Experts of a small language model.
Experts: 96 clamped SwiGLU neurons an expert, 2 picks a token.
Below are experts of layer 7 (counted from 0) of a mixture-of-experts language model. Rows are named router (the router's row for the expert), gate (a neuron's input weights, with its number), up (a neuron's input weights, with its number) and show model dimensions 0-159. Each number is 128 + 24 x the weight over its row's rms, rounded and kept within 0 to 255. Numbers have three digits each.
Before each expert's rows: "comes after" lists some tokens at least twice as common just before its tokens as in all text. This comes from a sample of Wikipedia text that the model never trained on. Tokens count by the router's weight.

# expert 33
comes after: " K", " M", " A", " T", " N", " S"
router:137140163094101117128124130163105150140107122131141087136125122142137119150108110140134101162123109122123134139134150142116077150155145100157101154086100118133147172074108118131109139152119097140091093126116121128108180112148078110097178128126115174162099113189150114125103074153101131135127092146125103144135067135126136114154132121106182148171115121094098106139112106126148113111132111117099135110138146114121158123122115158142067124091101157165142146150143164142106114116124152
gate1:152126133155134120129184150128101134115107110143165093137093142136149130135159135087114103150125133136111169115141106138090083123107127087078106106119131107142158151111104122131116087116135152167123088085115132118148181151130135078141078130143196152132142122157144151151132128131164123105107057126145135131119092113120141090181156117163131122154119114113092117119151160125133113151151136122137112118125187102139173129110158134132110099113136106109133156146121130121134087121086120
up1:125121142119129102116130118138124139147091130124092075104122148162121153137105123134149077111128119171124110139155122174123094151111111136112073139122136122146132126127096144140114128119129106128133129091126152185129181117137057118120114100158203101145162123138116093128127171164139129145057116094127162143114150120140108136141128150163135133167122115120138107110138121140132155146118140090131126150101149064083146123139153129133127144139110089077115133136088125161104099110100121

# expert 38
comes after: " |", ")", " |  |", " |  |  |", ") |", "|---|---|"
router:123121169139130149105143113108095137135121094103131134091141113155142120081115116133154142155122110130099114090136117153084115154146136145142121156085122133154200162093136108126086137149160119117109143134137128118109145133169128089094178119110138143121142109151106122162117052106109121088142145135160137135087134118131188126122145133099135147135127059116107120142123084152130117135113147118098156124142095137133195134159118163123095116112131148151169112143133134168109090118136130
gate1:127154133122147128085105161184190133099129118118085132160151156124138162149142124115163143137102151189130140132150172112124108179134151141132128134155119144150085139149104093149124097140123134130117116121146154116132114145145084115124139180133158114125121109104116140156148111141152171114121163120147202133154122157103142137109139141085160151127126099127125126136117117091090106123117128093141150102153194126099130133176162166114143145116107117140125156171166145152114149130126129
up1:131114156162115122128112137187154087121122108137135135134130126137154106126114139118194135140109129181114130139143137132094110190113085134116112132127112120085106123102083124120165097143108109110147145094140141114136131140149093102146139162135124163090110100124125163150133107127100117134119132118130172097175093166118150129107138169125123120086152106154168119162110098109084112097114126110137136106119203123094163097121166167123164132093130128123130130155152109166105134101115121

# expert 42
comes after: ".", "==", " ==", "===", " ===", ")."
router:142141136137130126134150129135137111108147095114148086114130120161136099117160132170097103163117123150123140113090125124134122149147120135137140105110097144147174155130112119115097114140131099154122137135100116109105154124147142129107163129102128154112158093155101093133082081111118113076128112158164149126064115124130146122154143139130173107128145103129127115120096118162109100093128141108170154088170134144153146099150170155100043139137118142112183137102154160162126108098120176
gate2:079122143138126106100164119109104142153100112103108139112104149105131134130128089130167081127135131121117088143111164146168150117168148132142159087125097123128161142098158146076105138110145120097116154113126147156155163131147160091115181148155145134133139152168142113114115147126137130132118150155130168125109168163150162144106116070130132115136105073160139122155072118137121102109100147106128113125147166158168096136118146160129150114114113067112105137153128150113149117114117171
up2:150136130119118152120178122131124134129105112175150105151126150090165105165131177107133093140163140145142121142119097082141151141144097132136125135133094123124137130137108147126147159127146096100121167125091135118064142155173113072111136161111113080132105155136121136081165132117159147102138126153154114112111103145141167100105106143153168139147144127150130111176124118142172151140088121169141149151153102135097098075117108139162132151107140085148153155159143118117150104146135147

# expert 19
comes after: "\n\n", "|---|---|---|---", "-", " the", " and", " bec"
router:126077174127100120131140157153104160148092090133177094144111151121156150128110124138116106129137102126129133120091124118106115148168123135135135133094156114125161139107125117116100172136143096159095134134113118104098187143137115129114168202129159155137111146143144120144114073113101130109116109137099107138110112142137136097152166135103175125144129099129105132138140086137128127134148118132142163143189116160107174150150158135124099107150127119139158145145172165182121140083121162
gate1:120091122154122142157155106148143133121160109161139096142074148106146135087135118135114145183101124138137132105166119109138105116125150140139122177123101158154144141076071123170100123146138138158156127114115096131108113120161118111110135120160152124141086109130159125119113124079103094070139115118117158147118110090184161122107155091094145134103114172107124105145131145143125153120110143102138117139160133126082154143117159192133115125109121108083145117110129116164115135115100088
up1:131087145149081133107150140130123144127116123132128123123109120140164158111151132147131136175144133132129187123153140139105131118126115169140110146133108148142170180124129166123156129084145116144142167143134130140134112130126117127109115158132135124126150141145133129088132119089115115120153117145128195111133129084147125147083184089092141159110097188136103129125157140161114154150125176121139087146123183106097141132102178178120119149073142125087123120115136169155123167110108101

# expert 36
comes after: "2", "1", " ", "9", "95", "8"
router:154135162107120137073116127116139113120128097099136107125094124133168118149112124118092109129112121104127145138103109132130091172144146141174128138098108126131144184133096123118085162123153112138114094100145116106129139161158135135134169127097131140119148092153127121134109105168107131107127129133117137153102096133129149110147149129115127128170138122089142121144088067154131094124161120137102147110133119136132202074156116135099097164147097168162182127168166118175107091104113137
gate1:126150104129138174104124163200114109156130087137140104141151146107130111108122070140156128136122107110162152108135110139143089093142124118109151114138122147153187113172127169117129127148133164094140128118117169162118128102146150155101128117141108118137107116094129128114150129122113142161112150114126134100117138155108083142185127127161126206087088143133130156150134115123094152131117124094139152106134159148170181146132143133093103129131116136132146162163166111157128141136157098
up1:093101140135142113167165129115140135090141137182150136129136122122123104133136189087119110102150111156149111148127126078074152150114079134103118161110100177151114183107188087139131164087129129148102126128115133100130112117093130125140126142101139111141078148111136072141145130121091130145095129137135155102113110152137125145091133151153108156140103126172130170124126163125187123142114128100117098125122131140143134157138138117121106106105091095167100100111139142144148121106153117

# expert 9
comes after: "-", ",", ":", " of", " |", "|"
router:154120163136114157114134147142089130139100119109148088125125142140135130103114112123087091142117104087127156119145118078115094155171156133152118136078060114146146134151107139122081150158136137159118127100131110113113172145148103099131154168091146130096100085153096145147141098150114100109138129159115134122114137112138157126147154118100167104179124096105105106153140095120130081109180101149113126100159136124122186147151133147132081123143129131161161111139157135155137111130130154
gate2:141112165115142145190101134158138140102025116125135134100151139144124138121124119119161114115120125130153151139111086116156071188089140089126170155112119203180129150093076102174109150131122120131139110123157125144098145123136102110138133131182145127104117101121138136130119135151100115076150119097152125124127119143111170121130100150129098113154136146121116086137100121111153122126147154103133122103140161104110136130156119151098112148129133122131131159111114142104137109133126129
up2:129144134126133153124124128144162151114137135087137108103102111159158130123149108133083123113098156081159124119138155141123093119146116163151129152126166145167139156144099176148138202157120115128162158107137132151156201130126146124105157156128111106108145174119104130110130072101110126136111127121128140135116131128177107139154151141124108130086140078129145144111156154114102111161146115140094150118153092150113134150148116161143089123074099136102133105100147109113143070125160107

# expert 5
comes after: " ", ", ", " in ", " (", "| ", " b"
router:131099164121109149104146167120113090134082106094134120172109125140148113136136080165079118132092111087105145114104112145114112128155156132161130139097130106128165140104096142139107099151117095153103111120126116141077150137123109110104173139128142152143118102171119110143087096145119130128109114166118116150110073122152157125162118110085160152147123138120132126120097083150154128153161109106124135124126132086162144096163132119132101123111089123113162119136159175155074115081147109
gate7:118102154168133109162145102148131142130120149112096092173119100113171133143179134130155151106123152177126110124119106134135053135154123122156151167127177103123094136137108152127151123119126131144138119136098156110147124155135146113096131146103116108146060125161133130132094088118094071114097143141114163140131111144155130124166099106132072096158160130111100130100144129084115132148130157141126107097101100120141155096148145120144131125187164104109124109097129136099144108115139146
up7:096131122133166141088101123152119111097106116112126163140104136142172071113121128159089093132152136144140100160100150124130121137117169077130110144127164107143147140155107157155129129136118151140146099108148148112104143092133111121132160120120117119109141143163124156144148075111135109152095083182066098123146159129119098108136160119151116148155120131122072109156161156119138091096146164157155134157136123108149107129110122110142100142151091147121124097114121177094135138085081121

# expert 43
comes after: " (", "\n\n", "-", " \"", ".", ","
router:127116142108129133101158128149081118148091110110153093156108112157144101116159116116114090172115098096096145138107138139147090145137166120113124135128125118133174133107109129135114115146118129144097126150081125100098165110126125140113169158098127167125113139132100108164096076114103108125104078154113122159089093111131147091177154135111150135136134118122095119163100096144134109123160133108101110097177172149104165111145144178120082113120111133125163146117153153163098107099108111
gate2:146126129127114134147140118138111127145144122173123120145096131167120134157152100140138134110127117115106126097130091156152104170132159128131093097159161095120116128118074144127155158106130112104112161144129119111144118090144103127107112125100113163138141176116153102177109144151085120138136121165182149165094090138148120146119162123120110124143139135119173115118122121148152158088136134120140138093098153143115133118110171109105096113121118100089137159108188115151067048120163115
up2:183104070100091122138146180149106115150089127110122145120101167093157146108117118132126148126079138164117087140142162135119125175139167108128169107121116155186124108077117133139129141178139143154131123122142123117113138142144131109125106116113115109147122147126138131186112106143102128126126114110121124135134080125151200126124140137125100144126156134138128163166090119131099129157124047139118127119148138158065138115141153106149092130128131122134119149140173122119142114105111116

# expert 41
comes after: " | ", " ", " (", ", ", ": ", "| "
router:147102180123141137128136142121114124127111098090173121139093130141151104113144101155093110139122107107097144103124118106129088146161149161175141162087130124142153160116100128113111152127163105143111133125108128116119178127152109134120154132086149161125125111142135126160081074152105111085136133164132154150100097140152162084158154117099124130180088147124111147122091080165093114126141133099095123135174134117159171120146144154113067128127102127137171130135141132125116097136114114
gate1:145134136126122106141129177131102130120106134150122081148095122114124086134138127130134143134113135092120121123152127127119124108098090124117127144127147120152101087138142134105103155103097125114090163159174136164144145134223102153170140143126126131128122181139065102116121098118146112104133186099123116146114132123128118121148089181130128089124101152151148143105080127160144117109142143139102140111123087094115152122099170135095077141143087153128125163141140109154125169145142141
up1:124151158141127081121164128105123099153105164136109113109100160097114135152144174148153154099114152095106083131145109153150118135112114165143118122115114162141134137121114074120107121151132097127106132140128117160116136137183082120159139106121133143133127161118099142144087103158069157106116149147154185140139094115148129114112114165144125108177129124133152160135099138160095118096142165079146099117150105071137135116105175128170086139134109130120118100151117122129118122117099168

# expert 45
comes after: "1", ",", "3", "4", "|", "0"
router:139114144100117145145160128124096136143134106116144122150102098150140115134147105118107118145094110108114151107113088165150109137139152101177151131101123133144109129080134115110107147146111108130106111156155099117130166150105111117093164175069132154107134103124133140154102053151113103123129149144170122141108076132138101118147172081117138134152140141106135102136090106165127127100141153103114112127151110121112187103130131153136124115102092139170170116136184158176094123113137148
gate1:158107108111151153156115151096144135079074139095133088141138093147118108081109132084141136089120144132127150115109155122110158126164100131136134121105147133112117138132104123170126128150125131176119131141172111148171158141121131101154182140105135124129128107124106131138100072128134089145152092134097121157139090100116138132101112107094154093142131151147070127150143102116165118107117164132121129114162150118122121142132082145068087135096128137127114174114136159119099156108080115
up1:136093132156133123118154156115098139109129136115112133146166113106101100108138100193155131156121147144097142152145129124150112144181171124155072112116113148130151094110112088107121185135155164131114154125129122167094118125104152151077161112088128120124123145135161113127144139124161089123110130130113141147071130133117134113113139133131156178129074130154068110103124137144103141077142167128156138115072115126129132111118135127118154089101125113146127144134136106159083135159165129

# expert 7
comes after: "| ", "2", "A", "C", "–", "R"
router:177118146097089132092130140140137124130128120115131080135120083158160101095128123166122144146113101087115176095109096144142099128131109135163129111089140134133142183109103082112098146142164118147112123142123125114088173146136107115109165154080133149117131106135112103155115113129105115119139089137141147146098116109154147150162151091103133147156141127108124135153114081154123127154159137119094143090161108107152175119138129138117094101146122123171175155149157094126085085107124141
gate2:177075158120113112119122146124123152114075119154134121142119121136110112135115160128154070102118091090114140130152128119138107124111137130122149126136159109152138159103131132134149101155122144125108097044103162153133121106150097138113150147143122142130114148129152122129148136137082114135119130111146160171121093171148155133132123032130171152096119094150156132104149128112157115118120159049110130144128112152117142111156124124148094113097138131119130122106162128121095094133130167
up2:157118180106088106128109126074164161123100105124102110148132114142111140120094150138113066130109063102124116096176129094126119111122121133126121105153135151132146153141134126154128128160119103174126097066111136132145148121131115114119139114136115160142070114122142141093163100151103105125141115109181138145140071146126149125129107097135109134104136045141110135142144109132169117148141184100106140122142116129133136130148121138135124130085100146163149138116134119100095118088131154

# expert 8
comes after: "1", "0", "\n", "3", "6", "4"
router:148140156140113147128121107154115146144112080129149123113121133130156125095119113112113137143104112093093155109128120131131099136143142133168126153098076131112153165109115110106090128146126104147101102116143123154147178115138122110081156136112113122106149056140098127167074088146057104109138126149129117123125097124130142120136144081120158131178137108104149076140098120180179107137134134105134122144159115128136193129104115150115115134140126147151199123143139140115123115104143142
gate1:135187166120131101131169100073135165133149132137148135099122128104119141149124118155092105141145094116153131131132108123058115146105169109088127143122074114136123110072118072141116131122145150106097123171160095145096086119133119133095127110112137125139032114131105145120116118117115152150141182107105132135113134107130115121120165109137136104136121154126172101126118089119135140150127136092139135126121172129139141140115158166121136129126138130121145096142170126114089111133144167
up1:132136091111144132120142138072148128139131144114110147121190131123076151167124106066144111151104115125174138089113126159097101164145160122153119157157148122108137147114124070108127143170136098165115130115131111147109122108130158117200119104144157151150095164130137139138158162117151099121112159161118131181132144169131142168140129129131149110121132121114115164114118127136140104100148132129114118105144110170117117123159130078106115143158102095165126142124122135177078123151116108

# expert 18
comes after: "\n\n", "==", "-", " (", " \"", "==="
router:142113145100124147113126140131084122169120096099149090172114114143148133104119096105112128149105155094108167129102109113128120151155141122134132163065114100143156144122135106130089153163123128155112151113126151099091116146153093093129131150107176107100128107150109123145129080102124136103141138132101119143106107140143163135142164116100156121150112113099121110161103079143100128115169084126100139102164139127154173112174127175123050096101128135119164139139144132134125115086132122
gate2:145093124124128143138170145135115165138150173144113110130119119091132112128126127182124112105114113117124141116081108111095115079097130128108139131117070130079126124130077108105123140164126146129138156129154119140118153125184131167134155137144117121129149165140096106124124148105117113058169141110146098136083089143146178070122115128144166129166116108094167114132110121179113161138119122140125139128124109120181130111086156138118140131100119136139139117145123131111095092144172088
up2:155123132092128139098153131117094112151116175146129119102151095134132152119122136181111153143148116134104148111085116170113158134108153164099165123113115122144150123129146055131127153158129149104110155117128120134092124156177142126098153106138124121122164127137105150094149179110130179105138131133142118161159108126139164118160130088152094172133091113096093171118092097111125128114076131158133113096154125117113138146100186130128139097124161097116140138142139136139140127106184123

# expert 27
comes after: " | ", ".", "–", "; ", ") | ", "% | "
router:157120142110114126091127140133122109139134109109161091136118138141129134124139109122112116156105093086129136087114087123139099162136149134160141153105137137127170156109105117081101175142128121164114144146123125114104158147143119099101160143076110144114112069136154096164082102170105099112124101129165122135117098148152154118135127128110129126158126152088106112152111090172112093125132136124096126118149128139134205115167153125119059103132142137124186136136154141141119078128139141
gate1:134089127116115136115168139110111113136142117128159149119089108089178147162099057143102155119137098144108124135110132123127103148176141110156132140119123144157150176140104099132123163112136137121123140133147078113130132101094146115086146118114127128102174118144151106138143121105152115154102092120115161158082087129129122070108152120169101137148123128137132115112170124141122147107162079108087106121117132140164131103146174150120084112125147178134147116140171175149122104130157124
up1:119111137079115172107099098115107117104112143140134142101100108112179115182089059126123122096145122169077104130108100133108130139153132115136144180125118127179147163164115117132145150112138157127152147111128074148113158140141150145151149108081116084101162106141144114126118116100152134144100089133141153152101129128117146077111153117159128123121097133117136102115109112118101147113135086092086101151146116122156126131152137147133097103166146133121113123134189140135118127162152129

# expert 11
comes after: " B", " L", " H", " C", " R", " G"
router:141124176092104117093137127137097154147126094149162092118124138139164117150125118138119119151084102113094147127142131124148093134174122123150131131102095161154148148105107140146117154129174143159101124118134148120118141168140085122124190131126143138122121069158147079157102104144098107120130130152144134124115114156145164141135132077119185150138134109093126127124126101119142092103136109101092118110153104131138124081146133144128070107100112146163167106148133149117113088084151176
gate2:145159153139119145152143133105115141130120132154149145128136114160123128105092103123159110096106117136137107106087113113131133146143113134140118125099135146156111118114095107167126140186123138131112125120130081118105127091115150111103091133129125155174153111107132091113119092131150112161122190144090165118139088161156067123131165151135129094094176100126129115103126134144166148140143143079142123105124134131132132102164155100143112103090068089125133157157112144114106127142097049
up2:110119127104116174096124128131131155133102174138136136148107120123178158164102092139117149085116110106143133156134127126126087123163116182129148122103135106152101136152136123129133148127163162142137148091085108077108144134098148107118133117126130112131101084131146082136119127138118116153131150101141103148169078124132105089129104128112142136140175104081129150145161137119095141109124124103159140083097175126098115136179129155180116116084100110113129070146100087130114105132108116

# expert 60
comes after: " the", "-", " a", " of", " and", " to"
router:145120141122097123089144156112106164150127103106146123163112136124136127079115139114105103132124111092132167139110106136068115169166166106159152149108115129133180145105104127095132153196140121151103179144125124108130152135141086120116122164113130135119130134106159106169143054137125101109135137129127128136109093155128163087147144109096143144138127117114140118143092120144110128118181124118118108094152137112131184125116139175115105093108131150162161140134166148105106081122107115
gate1:190148150063149129104112188108132126150101106128112106132103142146144182108089139115140110148126147143103142133153116161125096121065104094146094111102135170178120090139135138179128105109106091119150061124156150157139094099120133122140118143108138166134146134096135129135148130112172092131135109129140095138095144136085098139161143125103137095124141144113124164101171121161136143125146131118108121113149148114143145119139098114090142101131106125164144111114103143151150110112140106
up1:162152116150186099092107126094122110108112151097130145118145119102143101117093117171098137110130102122123161136145166107095104127096183171117132124118155140111176128101132170158132116126122090108123158129118168119186143112112131143125112104155126130160125164130104128158122127183141131141183099063113154111108148163109093140127118134125109135164133142115127128052125153146102134106164104141122137110141151112100135118165105109148109154112147114119137143154108126110140123102088115

# expert 47
comes after: "\n", " non", ").", "i", " co", "ti"
router:143092129144128140132133148169095138169131125135135094122110136161177130157145110160088111178108086101110165126121134115125103160143161113146144125109141147128156138129134162084099118130131095130093136102116071135162181150143103121119147156089177136137149130152121123158140068131082096127115149160149123136115092115119155119140158111128146131136133063109112108163129117136096143116149169123130140129167129146149161096143113161094102124143130112143167088177131122138103108111119145
gate1:110118156122100129123197092132173158179091118134105133111134157109107128124132097099156122161117111111092130153105106126179112133165157104132118117124129136112151145132138177117103141139126126112115164169126119110133106130127117156104115150146135142116130106121145139188156158121096112123147142127115145167136136081108140141148155165136142119103186132106066143091170144169108126102108129111166199139080100150138154123107138149103142113105119098130125117133140099140143123139105164
up1:147111178142102100139131119122111102099167131091149125111072139139113110109114128094129153133148134093115066110121123121124132125110100096145106181133126107116143114123128160127128104137118140165078145157104148126130150134148169112074108131152148152101100133131068176102151126099107151097123092131115128158114108140111113185150139130146151122148082095093161137159102130103085123122109127130099141136167160112087104136138156139137115082138154154166105140111123117169108119129117155

# expert 55
comes after: "°", ".", "N ", "6", "2", ")"
router:190136156111119156092137160126075150137122083123156094147151126139148134148104158117101115147087134097120133099134111126156070121126142110151133153106134121130164175138123115126123139142120090129085108113124111148125177147145088092087166164122113148142104126148139109166112095115084114106134091145157120161081126099167109120108169120122140130161133111104128111157135112110122120138159152124136151117145144117129178111145126153135076132142107130137196136140132148163129096115102155
gate2:098134130115143104086123139108103140180109091051154154136134091116146113159098107146126182163127139070134145101103137133041102118144112161097130150126131085119159101193146110144122160130132116116093129111090135120122159098114152093130122106145132122149121121127104166144117138122149123132143129149145152110133128151168104140130107138131119086164113102128099143140132153126124110120137110144122118099155154123139132142108150164155126156131126101124153149156101167126131131091102181
up2:101100120133114157132141158124168117154177103138141112065131107115157143088140130133178117154126120181154135075078136139129114153155160139129121113115129152158112124140084109159099143146103134143142125172122090151120172164112126138162160142129120144126110102104072072171094123131136102129166121114110115147170102121162130126126118127125121120122079113119133116148131137113149139118097114086093143169137138130128143099171151140110108118110122120174106159125121153105121127151179112

# expert 13
comes after: "\n", "\n\n", "\"", "3", "4", "5"
router:155090155132086151121116141118111104129125113114153104127121106144143107114140113153125098169083099099111114097089080112144088170131180096141142185106076125108131162136093129102074150149113103161111078132109110113110178118143106109085128147082144173114131126138129121138095079109099105133104148132142154109114095117154151126124117129105166128146111095113111099128136132167118131132131150085134121101164136141130144110157143133109138127106124145110168128161123142151098088130118146
gate1:139152134100087133139148164132165070100147093117171169147123058124094155122121107112071131145124100117078155177119130113123129169128162117135119120170144094138124150101109128112094124116109124166109149095118113135106143152098124103141135099146133131103124117147113111122107100142124128127118140118138091141100088141132140063115124130154153169110146066105096119163124123115100100104168124084128174140130110135115131151114129157106125090167107111116114124131132089157133136143135121
up1:121144129091142170126146140144142127131129141087137114120135104176103160129146102111111138100083111118165142139112149081141144097150101087112114125148127155134132165123152106134111147166121098120142123118142107105056122142143135080157129165121140101185149136099133137103074128131141115087136134151153183135095102144132129139143108111133169158138119127159117178132153146171145121095123162137144123126121108140112134143102176115092119143176141116132143116119112112120047144139115101

# expert 56
comes after: "\n", "-", "\n\n", " Gen", " %", "otes"
router:155153165120120148110162110123096132148108112125161095146111117125152155132104129155107130128085103110109179098100111121133091125156154127167112150097092127127142167140127098093088150125154096155099131130130129122121158098140113103110124165118145127106107145185130136127099096107118134113127141163149154116110107127136171099167125121125176156131092111135133103104138099159113120139111144137107138092163150121130174125139138157099141123135101171160214108144170116131091085144114153
gate1:208151130174139127126169134106142121150113173094077098156166175137102148159144111135072172138107133145116117163144137134175097138152135100117113157101136143118129154153163119145133109143142086130117138143148093140135179142111103149124110108116106164132126104153115132102139142132137155153122114124096158099094123148164133101144140110108153167140136121144152167129145134136126116085147150153144135131144122129129147150123166139110139114144072127140123088120114183119131100181123096
up1:164110110157179101144121115105122183133165153118120098110092143108076095109137119160115129095110134150154121118106113136114109146148111133122126160127130160127120186047131124119119119135140116135102125180139096117145129131143123142110116104099145125166160117122122140128123101123159185093138152156138136114157152124178146124100144142118144116126140087073111160153095087134169128114128165124138120145111113145122173128151170158136141132102151122185110143131117148115165093147109141